{
  "hidden_size": 384,
  "n_experts": 32,
  "hidden_act": "swiglu",
  "normalize_top_k": true,
  "routed_scale": 2.0,
  "balance_bias": true,
  "norm_eps": 1e-05,
  "optimizer": "cautious_adamw",
  "warmup_steps": 390,
  "final_lr_fraction": 0.1,
  "doc_mask": false
}
Below are experts of layer 5 (counted from 0) of a mixture-of-experts language model. Rows are named router (the router's row for the expert), gate (a neuron's input weights, with its number), up (a neuron's input weights, with its number) and show model dimensions 128-191. Each number is 128 + 32 x the weight over its row's rms, rounded and kept within 0 to 255. Numbers have three digits each.
After each expert's rows: "gets" lists some tokens that make up at least twice as much of what it gets as of all text. This comes from a sample of Wikipedia text that the model never trained on. Tokens count by the router's weight.

# expert 14
router:058125113160082115179164170199097142086100157168127077107071120099163128162139142145162140136139145128089142151156154155163106118103114095173164158122138112117071091077131130148178102109105126
gate0:096190142143124135099123129160135113117058144119107087038152144100130128169131139126122126092157091101151158127117194142158127107112087104152140160119176115130117126152118159102117088135112175
up0:101142112077121113139115085182107098153057168095144184094150149139110110201126105092138089105192173131170131074128207135158145131149170185120161078128182098134126089143083161170156114163133214
gate1:097108171158125166031121135184077087143085102173105194147153093151182168166142067087221189111159175130103122123096085132123128167140129096142141150087152131153095215103102079132166102072152090
up1:122115130149131132095111200101157138152157122126212148106088111159155176116095096126164120143090110133092042093126148130112106139126149115099059109128127157127135073125092142150096120130175111
gate2:145134136159158123202084143136088129125126114101114150194146103163170112146159211143056157091128135086124152100145159112093186064120126113034128052173066085158092096151180115163109152127106110
up2:073122073141094189103166085167128108111146121105173094143167105126132133061146101106106174098183129128076105099060150132114133178116164047147120142079130143130110095129109168121153165146183121
gate3:127106089166100115102136193095131155097172138186122152170128137153117166098126115091102159147143121145121116168069164113172114194039097098135136179088222125122115128119209156145091128119099128
up3:142102156120127123160189166150123083142101124140156182117190108174111118163127070103151104091083126087134080137111164121092108136150090147101173126140188164120169120156107173104146126140151109
gate4:116170131136101097140115124065090109130104111177178119095118149118157134107083086131148136106173149139084102133089123091124118142177146047142124124105123071121135172127129154157157122173219149
up4:099128131160154127174107162160172141122125095123111090143126159112061128175145142116112111143135098113142121162106164137117133092086131111167141123133107200139106113145196081072082124121105134
gate5:200178158158164096121171130121102066160098103134095127150165139118068165110165140094126136085101135086096183082096147152126187171173145177155146081132150158125110135158116135113141172161121118
up5:179102085107146124172061122119052177174158139139078091154125120102097099146131153130143171166094097127147138143143135102137063138142085105145128138154093089112166179158133160140059144124185133
gate6:093164074172132153123127103231147167152160064131179114097155146177165070148089110055138102129095095141159094118123118148139175130125148186119175096118145106060048191129087125109099144057143133
up6:094150119067188171112142100132128132118141139179099166148160102132142125111121159125082132117165166073186105125135095131096127187090183140188109061149115180179102135129081134122143145103111110
gets: "ing", "ed", "ated", "ly", " was", " were"

# expert 18
router:130172133102143156080184141118116116124100152155162128144125135068185120110156158090131126116120192116150163116110141137082136109135114066107147160136120103159106101112150101106136131111126188
gate0:112098081117122088108105149120174139203134165195142131139145150131116118159143121183090145142088180129135147159135130101116108107106136119127124134132120103122061146199096134122114159133139156
up0:110122173139105166159149105135091166043078132052138172092137135124123148092101113112159092115155036121104091062135158181170105162144100122148153147127139122190175138099170117143138123152142091
gate1:112154157132113152114149160107150105088150131170142082120135129115119201126175148146060160089078100101166083176119118149161097138127116144164108106159112219149134149094158136095162130165154083
up1:065097119119090070134138123100120131069176131122079110153071093080170189147108111160145173112106139082117086156128155113108112118129149133144108152153120190106137095145100053079176091178107093
gate2:107071104120120154141100138101185117125110145058147161119067140099108082107084155110080180162151125132147113186162162092130063088122132157094111167081140106143138139152107093093139102143126128
up2:081075192152110143118134187154129088129144120049135119106065152130110067135130137102137170152119102110113105176164154089184136103097104121099081157102210095100081158099119100129175099143057145
gate3:163107142106176099101112175057120129099117103140141113120131126110064094107129155142066105083137126087084148162131186158181125134133148135147180145106182096137065072111172136057141160156089168
up3:140127082100144124126185091148154092130146089123143120202163136142127074136148190109080173122056090153079150103130048057093108139072116159158089162140105107114111127114191060145116150130147088
gate4:121154133138105118087101107145140185080180132116123123114114098108132112110173119123160215075094147136103138136059155115119146079123140154143121124141132112147131083146126145207149167088144077
up4:175126111135134136168123137109093058104114101081178147108116094123108109165099088136177134127142148136101102087137094199134099103155107099138138154129170095144143134102141083162111103089057118
gate5:131135178147111111183083154168108134153107133128121061120143107121098157120144118161138145143086118150110134162145143054089138152126068123141160118110102157119087152111115150121151180088128094
up5:125136193151140157122075106095096123196103163071177147124142153140027021135084152141119162168121083159106136144174095101114152136130065110204141119138168119124147149168104136123093154106110111
gate6:180125112088148110160165125139146172110163159116127113080124126109106075182143164112127164085144114112121188118170092113157118109134121124152124140107066082134146122098130156114091183148084146
up6:130116122145117166093090151095201116118092135111169141152156126125191201053149123163145110109126128150080072129069090134081090108101159076098063105138117173126093086188133150143159168135177142
gets: "1", "–", "\n\n", "| ", "-", " in "

# expert 15
router:121114113151111173131137167088114158125131146152161123122122135104124120197141166127090139102124161116152193115084169141079058129129116074164139154175110136131089050097178111089112164111106109
gate0:125108201118091126112129121152072160098071141127104131151141119150087111224101145094122039117144141106186127157187104120135087177173155152154213120114146146101109190153051127134096115107142118
up0:136076126104119111192067125111121151088127101110141132143098128134094104165119120078159092110202160123118095153155145151101096171156185101124184098135110145091108188075124153154096126113127119
gate1:133127205143179108157162165100097108246084087128144120161114123121123099168137171104101117102113119151129194148161097125112037138156072109071163153182088134127140115168148110082119091086111130
up1:090121154137171107142133121069139171197111120096123146149107128152189151186158146115134130084140143171109200122091103132156103122077141118100113147138108073103074089124169106091115081063127110
gate2:164117122076102150146184115181175155111129126103161159153193134113113049107107092100158086136167157135155099139142122140109101147174046162150106148152090121113105099100022186126078120147139159
up2:070176150143114131101134158151140154061126140058152124147149120137171102103137161109162173125172176073114146095119130120123120119079085060136170121129153145181141131137101156146104151084209144
gate3:171100110075138107116141143100114068174130167180148122189125118124052176186163101118147155152044138126095131113149099073128127118150075166158122109159141134155108125115162140126129143155079078
up3:169141153107147121141110068168127148180093109104097125119136116132118112105114145154143178154093121132145067151125186131094100165116108154157117167176116095172154174173097139137101179114128136
gate4:098115143161115104113137055066093145083122173139145201090149145101203150119143114119156106143140121111077206101087180124156149064164159051123123169141107132108077132080218136113170148125161145
up4:079084145096115110146137151126143149159150085143134148102116100139188112144152108136131120100202150134097126106188078113153196121111137098149082047147051084140085121130092118145176071082134091
gate5:174093106115111090105175192122091131114135138124120131130141141081133166128164128131130166179142072143140134107116154138145073088116128159164171124112133100106107129158166084145082146114058124
up5:145075119083168018079103127092117115188081120153115141131176108135132116138157105126121123134117111141139122104133171175129137155152154128078172103169182138162152137156151126138103088155152117
gate6:122132059162062131086099135155131092156113149106165133096097151154178133092088098086073118140127127082120135121094138140135119142122102047167150132188154152076082085172129138112074163142122112
up6:126134120172132119121164100056112130117157147130176201162093134111166148073133103090160134090112156132139153113105167114139096065083167061097113123116152140152135082067175116113170140091143141
gets: ",", " and", "-", "|", " was", " a"

# expert 0
router:142153159120124122137108112143144124154158165142150117117164115059119119155220133115126180102127162088094147122112128154036122146110124121129144153159143136108099057145164126120094101104163102
gate0:077133146132153190106112096142123097148082143119211160183099154148088183124104170197075159166129053129147099156076172166185127145113128084116140114169107117108165147178157167118182126164125091
up0:201212135104185152081162105042133146117161123157085166132162152108154126101085123130150146092096160119126139112109137069185141068229126111102109084128126121149138111118132111172079174118194167
gate1:128150148150082210121144124124099162110076111107156107158118110100108123175087179122139104156102182111148185161078153096122150139140079161190095097087113189159168071143137150125118146102117173
up1:127140190122114096117140155206124099096178197139215151117117172120156169179185126141119095100125151138172152100126186124114133080152199145130128145202098131155094094147129097135140140085124093
gate2:106127133157098159127110099067121111133152104156110142172118107119138094154154071129180132099099116104052114147063078138138122167109110110102127164130143111132138170168181144142123095132074134
up2:154098174153195053125167114079163134098120128115179161154128144099039150121133131087093172115166221146179080116183129163145122136172139130093130165112146117143209077127099074135150127107137138
gate3:108113106134096114060128199148110083152156129129158087105134083106083110132106140151176093108161142090190117140132111115104131121068120132151170146118115180151146076136159216101134120086077175
up3:138094110121171025111143213156113102130154127166082135119148127128135191126110158119141098118131142100130125134134156157126137103176128135096142148109086153136162165118142106167088132082059105
gate4:120112077165105163161107102122168144099146128118127123071091097117123130157127130159162167083097158112147188124121121139126107154104135126205143093131167142115141158134118086079139117085088130
up4:189114164151100091144129143149140081142089070163086121131124105105129152075101106121191041184115093097103139153116127113126116166086107129149160191167201158105177168157128188100104155142131167
gate5:183163139121129128064145106150095130169133118119154113099141116070105134130179166117134114121159118102156087119142134124127134096159191127122189135129148173142167072124130103093145085092110102
up5:125125095174162117076103166060075086148107099094177120050153129067118145123122146179102118129131132157104085127138189118165143076115103110139214114038133121116065128129186082081088118146044148
gate6:142167038199112153144153035129174086070164106174106135068152129175188112123087085094184135163129147128071133102141139078117124162096130099131140144102111212162143105114122152179145123198164153
up6:130139114127104121118125156164147125126138134145159085111104108147162170192104141183099079177174128151168123149178157193191095104180140122145142110117188131111116133122129197071149205081114164
gets: " | ", ", ", " (", " ", "; ", "10"

# expert 6
router:146166144108144133151150168155156081106136079151137113128118088100141106116185159055103152110134155130129131141102126127060115119103164120119103157145107128138144082123142096119116135098124157
gate0:074124123170151174092118136152164045162092198166160136109121189157118050150143117171098074188146138096139141120100138115110103179151084083136133095090195137046146146180105090054071099128129085
up0:167113125133162122115075098111122134162117105139136135126198079144089169121099075185126114132186086128141169144077092135124188138095117111122162116115155174136136109178179142148152101130104054
gate1:135168146137195136130059094064060164060184104082119120098201112161082148095119179120085200163117077157121098139076121068113187144096101123174092106063133124189130148090195172183134131149123098
up1:136139115151127114160179158140203129141179097125113128149116099111138190146115161137152134044126098112198145130149179136143167116099127139119112120125092087154066153148122117140144142115132127
gate2:123169155126076131099153142100120114176105079101124123100167107136132083102152111159167122133073173166143122156147118120134108142150131121157171147156140096034092197149085144071161109151073090
up2:167186145085172208081138168117130096109105179120110174204118180099052183110188132104121151114120152071107068083168135141110142132114166160158151118154084151138188114115072129122130169133108128
gate3:119111129123147095157168163111087115126035167103112131106144107111112140149092106160118122112123165127099108158120152140209085126112078170161143112132140138132082144182149124183128162118160121
up3:146152148084104173165179130130144203128132065135111176154107103150167126148179116135159083131105190117091148163094081119114190162142145083135108141118139148104092129138153121137116145116086167
gate4:163117141112102126134173114115121118158149143132098115096125109126126137126097138159155098108116090147059127155112097207159082166168093083175111132154079124132147123165176151135149079216133139
up4:202129095127142135138112136154164199057156112111121133191100109119154189152135174133115147094139137107175104082128136120135146175091123128115107118156118107148167103131118073151082134143185186
gate5:125089134178125121093121163150092089143149087110106120059133138105075127119115119148157201134124135135109125157140166109148139115082135136183188113063164177176139083108183132173166137178090112
up5:132168109169105169063153136077167212086159098135203141159121095115165047103172098146092106099100127141134143181076101128119121150114099145129076053093111112136082087176191086160139111125109116
gate6:107079133144152097062117069112100189064119111148081149132116112110127131150109086189136131093099166152122115136061140126156107097067117107102127143153098159155087109120214137145135148180148067
up6:140090145168084135107131174120140078073082217074113155095119117080134176109138118112090124137082102110136120108085115112146132122135105176123119071098163107160170105136153186147163133131108103
gets: " (", " in ", " S", " C", " M", " F"

# expert 22
router:143201157144105128158089143115151080098059109138182128083101132070137080139155162140120136124129181075120128094151156176090074149176117116131188134132158178104149078170071136100100161120135186
gate0:165117105060120135144093120108060098141133109063148123100090139101082144096107150141113109106122099141134126164164166136120073135095110132094133176129172172114191085166154153170125120114168166
up0:094162141167112120145151150197171124116125099206055101066118128131198107150175142134135135155088173119154131117106078130113161161150160094202163135119116151118052169046147112094112169103108097
gate1:099131159156130078206125140116095009126130092152098107058142123131135181114076152140122146154086151111103158130115130096130064196084155127153198103108133139097230113120119109094064116120160128
up1:096146188136090085187114158111161120185119116154103106078146143135086118144131121151108123164152208125137173095157128155125114088143090126123203099121089086141144054117103105075094061145112170
gate2:128189087188174091135124169150093118174106113134156132055154122107114220155104109182103094167081118081103137099114172138121089091115172108143147127126161149148136117154103123074101092122158139
up2:158088117071095116092153082086147134083205182108216071141123105137095100094176126083070114103129066148162153165125127175134177171185102098121118156163161097132141115098133097086121124110155067
gate3:138170123127073048138123069187146138153173169187167133168170117139108118143138118119142158094099123108108170131103113154139076074168126163095152109209111139113144133117141139185115173140164151
up3:117129104083124109145121132133104151109156180084188162122115158120101084123063121151123153168110125117176166102122088156069115129130057127123093133142115127133101092134107180104125147130159104
gate4:140103108160143100108134090172126151140175168189127113178049071064102200199191108152167127098097111099131127120164100162112127128110124120178183161153067140107147157107084151128151134144132093
up4:077148173112074082120144137197201059126172119181129120080121130131144184184173112137138116116153130129175173079101174068134075165048178114138132146135083179128111109173137152173128091160151161
gate5:065156082154122125092128137175156145050116072157131156094141117121077144075124177132144160150099135145210161107160099147137122131127093101134143143108135148137157083142125135137127141191169144
up5:091162111131101152073120100126131129090120098079134149082161093115075123087081163129149166154129108171158163106157085153111144150134081048099137130124113200150155135174093136132140149184118149
gate6:147115089093085090188122193116070104160106097147109164143104126158122157185110130183119123093110142128096101142127221094129091142133138199098205110155202107135109162119159112152084091129121115
up6:147179093154084132095090123149152152108143114132095168136164126105113146075212121154157175110118115151134172105142128135100112103149154095153078167125079108142143131086112062140123124109143141
gets: "2", "1", "\n", "\n\n", " ", "\""

# expert 10
router:098117110154142163101122128082112109121098134145152109114150087062115110130150141166157182103153154101078224168051155108093099133067168066154119191086147148139116094107220123114170109113110135
gate0:115100154080110089147163159096113092163122165136130139128098133152076167085082119146129151115064157139130124078108155111085126133127101080090159186118085146136186082127112063084127114193087153
up0:136142167104088072102136135130117148093145114121161135127145104117124124122148119184087146098104151171125086160127145163177084194156146169101077138118093139105110106154109067116122142150135124
gate1:106127100168164178103124133131119113078167134146119059123102128124101067091176115061133136106194092120156170117123174112117112137104124114123157144088124148088147030130155215129177112143101081
up1:137143113172158173057116125099114174139110142171098093112107129149099070083157071125091138113202082124118183128089137154164113143116222115101150137099121123128110093131158144150165109137125097
gate2:133162141135173152187135090121189078177084171167104071121097066101101137153171144147104111115116125127116161088155131184097088120089116031135139157133139175125094126104149134157059117190079064
up2:142118166114085129133090133149100129122131159101096122200198121145151107143152137053177084121176159168122134091088165099085169177103116081120119143120094145136063160153186126172100096180123122
gate3:100090093143112159127146173155120117093119135153111112082107136092146156150137133154104178138199159093125155100080104180130112135103105079131165079097129184118147039100152100115173116121136161
up3:104074126132128123154175125113179165055154091141157152087118113126194149133144094148132076079146085128132096148126117147127115135138120134113166128121078126150159113129114133181172157066109144
gate4:137148131155118081153111135158151086084131104077094165102121134096117100095138139064124187156161136149171084198116126105156159113063102140070119166077142091138175138097142165177176123100143110
up4:101162168199111169111115107121118128098124134111079107120115120128092138149091134179111178115131105108115101159086134170138129154038112120137153084132175132129154133155158120180144112051119126
gate5:151169146110095169120156127157117128098149122147097136117131146109197115160143163149154156107143136078096179118142074089147145087078136056174191154060136158053090127157121111081134128069138158
up5:104133133096150095100062159138023166133088080032175122124112088127152081100153065126160105139186094140127121121126142124094129128121155155080111106147108107169139114172125105195110163101183123
gate6:106173118091149106161159110175187115097099140158110144082146127121151094122169148108183182120164113152180128118086139113122110117144123094104112109108103115182064138099183078102129154137139116
up6:152093111084121113062089147084038082169151127082128119143233092096114162132109173121132152137126150104133095174152143159101158150166101219092136085137170136118224127119111154133145089171136061
gets: "\n", ".", "–", "'s", " | ", ":"

# expert 29
router:095208130150128185133140149183156113075124114142101104046112135104171115141153190125146179121135144092143177143096082114130117123092135099157111184142123171135100051095122150124176134084155117
gate0:121125129136146121102090117175124164138149057099140143076188133109119127158146204073146191154110153116169115155098143087093148122113142166098135107099099109139082085138177082174102139063054157
up0:101128117102209088105141136107125156168184133111122140168117115126148097118146187103115126104141119107163208133178072089140145132086118216151124143115110125096092105046195093181104077065091076
gate1:153098124114118099125121134162169112084135109146185125123094124134152157161104118112085091091065114097143107112123124106057119128124140064071143160160140124119108103155080171129093156086095148
up1:134094135125115122134110136163118087062159109114226128096133155097071081167084108147111109119126129138156135147076132145092102135128200133154110114121123082132180126116098155126055129124166114
gate2:145121138138094064145138150197105126148068123107129141094127148108102099135135143166114133112122114130152154134138122169069077120174148146140186134162177097169055132178121064135114161114114000
up2:154099108110139134083159173136107140162140146077115173116149117115111119115110217164108184144088141058099077142106117158087130129166064156136105144132033105207214128172156123153146134079138086
gate3:154090143174113165118141084157139085145093097162162146109108107113108113167143149151108126116102123131126145100105143148133096121027110085105154111139159087097069134141164054110091094111027088
up3:082117131186140133083222152165181144085116067156223156122157064142122196117121112148175091091229122100133139149125100028156111128118109136152082155157131171117152124080101079097147114151126090
gate4:132097100145137164120066101101098100197097136124107115145126102108099111104155169138126212107112160111068125132104150085122102170092087131142070124155123155127177089078160127140089153086121131
up4:149188104116100161122097136139160110086164133140111127077101105144192126141154062082130123138083108125164153089173153092081087129200142182086144121112103234103125109132105163050110095136181155
gate5:141207114145116128125165131146122093121118120103093156105143100147205086134123057086143141124119176103131120167116138122093098166148108154122145075147138116148091139155134067098177172109143159
up5:094141115129087130141149139165090129132137107052129146171116102124175064123084094101133079173146131103166132156119175098140098141088111154125148125145150133163115121143132060089187139114141163
gate6:131071119176140101115180186095152167184110115143104151137154105138136098111130176182106168126155134071065097156125072088058158178096099111078110136081096112127136129094205077168105120054112068
up6:111175121095158141171102125199149074086143133131148114116080128125123174133128087095149102136093086154192096101143175155177044136150205140125185116155148177109137088165109105080178128155158221
gets: " of", " in", " of the", " to", " the", " and"

# expert 16
router:104118124130124152145146139114195127094122051139142121115137086111169107137120112129134155100103199130113117188093163183092038132099186065110140161155121112115136121066163069093122138127138179
gate0:155122118151153171121113102143139177029124106178131126084066121110091126132134123149165122152138134118185140164133087137127150061162126094194154090175106123138145107090097163142104145140119017
up0:148077135109146146098145110122143152066181122109104116186118073110120128163136152117174118106120156181118156140136132129141202114187114097126175191136104149101086129107149131118109100131077079
gate1:128003181153120110120136186083146078171191169150079137149205151103088170187138134140089095145133116141145142158095176112110115089117169174115189099139144195125035188139186116118084137144131076
up1:135089112148126131136107159125196126079171154117084144141181114072125142135128126156101126127121153118084169194144131174116151146106116117108155083144137105179074144102180122110182105139143052
gate2:117131154152133051083157182152166111174160096170108127155115120092187173110164114143111133095149103118126114147076144160153061190128156140124143140150123120102098106184109112148037150116102163
up2:123124140217165085149179138083136144152093116125133120157164114106121150140125118134113115112141131152102096159131162195168084135161165185111089092172158113147140144106132151098066151101112174
gate3:121101184097116108089105127082100135136032146179190145136165099102072038145083147173178128124166179131129180122114093122133095146128098156139123143095152131111111109141185076131100119077091183
up3:138038067145128124053133136088128088196122070139116068130207129140111200069052146185170126164124094149115155132089153143093156176094130165126144135104152161147114123146144090097049105142071135
gate4:134112115144195203059134139175158131112140151118118138122111098138075155150139127151153131128131042126134110135138116130152149084116138134167120146080092130095069125124092142094160152073144075
up4:109144136150139146127134100143166123117154163122128156195096216124077174142138132121102148134144111123164187123144113156190093095146142120159142146129125080124216114128023127112162127102071140
gate5:153113116167133083117118160120110143073096113212128072154114044107108074109166127157096152138150126142124147158124113144165088102110136173131133140125096167081109110109169126124060135105118142
up5:098121140152135107037095171138081099161150110144142118104132056065104111123189104146062132159158121131137117183083106120180091140134124143127101130135130167111180131125140108162041093112099112
gate6:122156090135124142095114157118194126132099150135130113120044118109128155198169125147151133124193147091153173111155114163148064109114180137152178129112164165124154107104055157127177136136063120
up6:155056172146186189132160133082108157154098146144142134107136128141149055074113183105067129135103119144097072122141143160073096141168088119159156097148129143098108107154118144100088163115110043
gets: "\n", "\n\n", "'s", "| ", " The", " the"

# expert 2
router:121170155162132155102118149163178075103131086162110102001132154112145157156189134131124139145124141094110135140149170134101125106130161081129155129156155124115121095098099131066110121099139157
gate0:149107161149107126138081141148132103083069097115155124080146104061094053201099131143115178166138098132161098178107235155126146163107134150120255130134166132113169156070081177171134179128141152
up0:126142128124109126110135105145146138120093122090186104053111112105090136155100118114075080069147080152127082147098226144144112109154137122123106098093095137144216156127106203104196133171098141
gate1:138148133041084042083150127077124113091168147164131139138130090135135137109114078050152159146126119155103124133101211086133130091180106102054132132128195128143162132158135113132090128151132170
up1:167036118144139084111071161081056147101166166083099150158136098136098123061110196143137178115080116177104118099108138096127136094125091172100040108172032107114127167150116180150074114161201128
gate2:074072153095161070126052124128131106093094112131197115160097107098128093201136155141137076185133124133176147150107193103157134160079148134096117150103190146162162044129168096122119112146100160
up2:117101114101148173120150125060171146112116132096205155202094123125121122089148142154120127141117164105116198081169104147126126153054134099125125157084062137150146099163122080066092128132120155
gate3:167104188148112073091150177169102123118079095134079128169139106110132153171160141119146139062128240126148167152116204100175145137132168078095164120087110157102129126132155121142168116096116123
up3:100117113202108204164160096079114158065154169115105122122132122103079010186093140156136171110056140109062157138125105170113097142076153112152058144118099091135167104086129167108138141147164144
gate4:086120086150099123136084169126015100128086134150198113101114110102098140125137110129160123118185110110090172143140201114114096158098165106174090078158141160091142130126101103135100154133162165
up4:091142113093169173124104139148132127150091114114205195167107121132183018144138145143110048140112139107129118094172059135123139127075117086095139168133146165090137160134147031139069083146102152
gate5:139177135172136136123083097168159127071146078128128122059086130119176122126173095149137150073195122083128091153056126151136118166118193081156172115164140135191114108156119122179168082144133096
up5:155062119090123118126193072093082120127132151123137119186185133110065128135108223113144119083075218174101191116160150112138108058084057124146099124134082122123093114070172119073109165147146089
gate6:131121091173162124166148131090161131127142121123142150112011129117200096181103147138172177133093110139131178096164127165105158121078103088166117130102134129126147103132145114145093142175101109
up6:174150201117117097050114185084090155130111154141135107115206106094088069130208121151123140123112176097157092156108176089146117162139172180102198119114104123148067101119144073163137100079090088
gets: ".", " |", ",", " and", " | ", ";"

# expert 31
router:100087126167103132175138155148194078100096128165100099080069114072172141208146120128162144104120135125077124160114177170136122085087148089100166137128118115148100066125176089130161120080086167
gate0:135118166117158152126128191205124093159171145144111118162127167130118131164153138066187138118158149159179121127101123163086143174168191183136127123157110109072106190217091073126159159045186165
up0:203118092141085151150070100096153115160089154105155118068127083105120068050112081129112141156122107126156121159174179114097077144187122100100145175145091138140152153054096135116098206124166101
gate1:096100120140077100124148150189147074086197205156188107126120101138098128171102106150113108129075132142123169156096149183141113180110152171080171096073115111147157172073148115139180101112105123
up1:154120149158126117143136141112078144104128079156189126151167062103074122133123078118123139126122121104141160151105126045121185181079117126112108070189131076122084082120147101142148135161169133
gate2:124142188150208157088147104162095085122166087103150055111157116096129163142127145120063114143101097129107151145111162152133115099092155179086102115164143176067119131078129112103128103139142109
up2:161108094117057125139159177089131140126143097113125091124111145142161144180147112160137085114102131162124157151093150104129138110082115109161166143112112174113000173123186115125129120124110141
gate3:068124092152113084161145123129255152088148113182101148096136155130168115131115118145170110085125093114085157089113143179149108091148197106158145139082134116170124068108167129120132137110091121
up3:068138142160055153123166159142155142073115057146108158055130124111188123144127175143152097098129179147102203103103130139170129096082124119150124116097129148115116103097128103118117102185091091
gate4:088091114148131126113095127151127083194105157144104096125143079148154094161090127098135084099141109137137081173152069163142112095143151066163149132101083169087095140126138111106107112058095160
up4:143173112144109124100144137087087143114127117132154133154144116109138123163140136114112154160106135144077188162113147136113111189088116139131157126158179174167115076124143140135114131164167114
gate5:125071154136086072066144193156128088164159126149151105120149127142125135233146170103107111081176150075070129091134155152171115150172133136188200152077149113158175094153166105131157082166118121
up5:089151113110093124045107205185104093141110132115105091101125118147134092128159166119133116062184164060086095087153172113122128118180102176157168116130125154109161067128123109175164108134137144
gate6:153087084110151117118121106193100141141138116119096147144187111131192148135147177125163137108131137127210127140130074116100199150108074140166124133109082159157109100171123083092164128147092094
up6:153060068074099072078141127159141151189125103122079162159128101139130177170132118116145123071150109130106073079182128181134141125161146143065132131112106098128041142142118034120136092108085102
gets: " |", " of", " to", " in", " was", " for"

# expert 23
router:180144135114101113094113158118196100120161119165175152114126101087134115133200141136135138117130162106155132138096160131081125081167111182108136144187097105190149027138146072101112175086152181
gate0:083204149102150046092078152093137130156134153130127084077127143140185152109147106188151154131153161144090103127072195114064164107109093115070173163106177133141175090056126117103119147174093118
up0:184099139121143145053152141101059103196108138112154131113166106136128115144106122123147124120153139119161097177176121092110075123138112143119180116133163131157101122144108138124132133109091078
gate1:149193092119100153094065133145109130140137082175180097128159078119163108092192123156154095120133104168133109194101135129125154102146086213109164113101142164137119183076040162162137122130178159
up1:117138113139154158103149112110092109075096149097083141076145145098166134148148101112093105163088206139151140175086172060160143109095099124161132171060164211158110127180140151159121123114113116
gate2:170187187125131174146110184127146099114167113167089085087090088116161103147163174160055136065112112086122102182118127136104135183125165125103100172081114087134189136165112161079142145133120120
up2:092177150105107114078160118156142159120119201180123097078143159092121179141171112130120134183176168130098189118095194170118142139073136123093143176194132095172110047059166120123137128117132169
gate3:096148138119093093111135214138137120148088145195123096146144190099095206094147109125108129056175145154126169135149194165131142067119150145148126102138158125162140157160152174060148087128142136
up3:115149113153084090154118169102133160143121142082153157143063131141106051124114158120125175177179212107093113138128144114129095139134108099140149150122151111120099132131124119126064210167135131
gate4:070114117155067127157110153166125124098113106136171145138119105083131134156177118151144127090137131123154098094124120118145113100117149132177109121148127215146218127160138099152134186105144130
up4:175137160127094098081082195145091151149116154099188145177162093176071041136145092158068133142063116136115104133124147112101110172197030150085156148125174122175118197114147179101106131112125111
gate5:142094150112056111160078081139137143181152082119177186091123130068164058122181128166092137110203111063168122128165076146082176056138120149161101097166150141171122068049177105091129153101125184
up5:136135139141127112170129092178136174177109166120118131123173159078097065093120182109109173094126125055106150107106101106121095105111115108115120124128082094119122119105144129113038125130195162
gate6:130167122103061115175145093111092145181096119126154083140159112066126147101174072091129143173151148120149164157126178178161123049131123111145106192166175100125127129103113141107102134182168164
up6:130170076134081142104104057125136134190124139083149156138111103143125155114139092161159125136199164163167115155184086145198104106138084133174151150126183127106155180144129141105098159194195106
gets: "2", "1", "0", "3", "4", "| "

# expert 24
router:148160168191170140123141137187155093125142081120132097109113095142135123124155155131105172105105135122133134169097109163098126130132098138207126131126147122138110103090134111129113186090083127
gate0:075087128119125125119084104102134119141161117124122133089085111191124139104159130169154162125098077190138119164097125102182127104150099160150066154097133140058098139072147089118136101116129098
up0:195177153179160183134070121091133077122141070110149111111120172156179128140179129181113120096084077136145140141091132082127123111113145163146093105114076156144070144115144105107127142071124129
gate1:178167102083128115128092129152113101121068057122105201113122180132156097128111066162108142125129114118158092084090152099111126160169154151065158114123136162149079144127108170138147166128106140
up1:132149109179170165096141064116081156106074150094086124117142076112145113130099158173148087216211148106175102156137072112160123111112129104084143107172165127101094124206170111163154125100199087
gate2:122132108053146128161156120166120106050149147141125078116089191114123086082122043103161143160152086156109151053106115138097129152118145153073140144134133157146134119157100140130151163143150136
up2:143135169125158087092122083142115104149137179071149093112024122139130192079086082119158158156164093145148110096120105095153155105107127131057126116103194149156112145169172135137190089118092165
gate3:142135123128094101146155104133165139133097185098204120131111126104193143142170150137152154108106186121180120113139110152116134120130104121057162131214153146120100075100130139121126149052110203
up3:143086180165116110083172119156145126114131154127142122135134104095111199114080102113157091163147110067130100120087132137133126093116159152114115107142119174231185089107084156112093162115161086
gate4:136108114178106127083088149147052127116074120120146112123160117135091144125144115092180124056096120073136167123087188107101140097146119160131167125107139151094145168205134146083102103139122094
up4:146154051110127122104135149165135188098167167107105074130068161140116204111083076125158139187136141106140106124119139127173094119070117132070100135083148123147051141097145132161171168104124152
gate5:085133151137098162192130100100102032075125119153189132127125164145165149151130128127158126178128082106123087100159179089082084098126126118101144163152113137118132169098082165129161176103154159
up5:202123063095153130089109159125166145178105185101137096166116121129152173132148143141154177110149144136127167115136116138149166126080100145129089093116121090128173065176189140149082106173177140
gate6:104106123147127140113136180164159127171110133189119098075118097097157103154155117131187111120127141099139155216129184147174123110132142070092174160130107120108127147038076100073164131193088142
up6:078148125167093167128117120173143117155103098149110080115131099162174127181055065126111054135079114144104083152146191201206129133133153106113161119148161181110087159094083157110170166149127139
gets: ".", ",", ":", " |", " and", "s."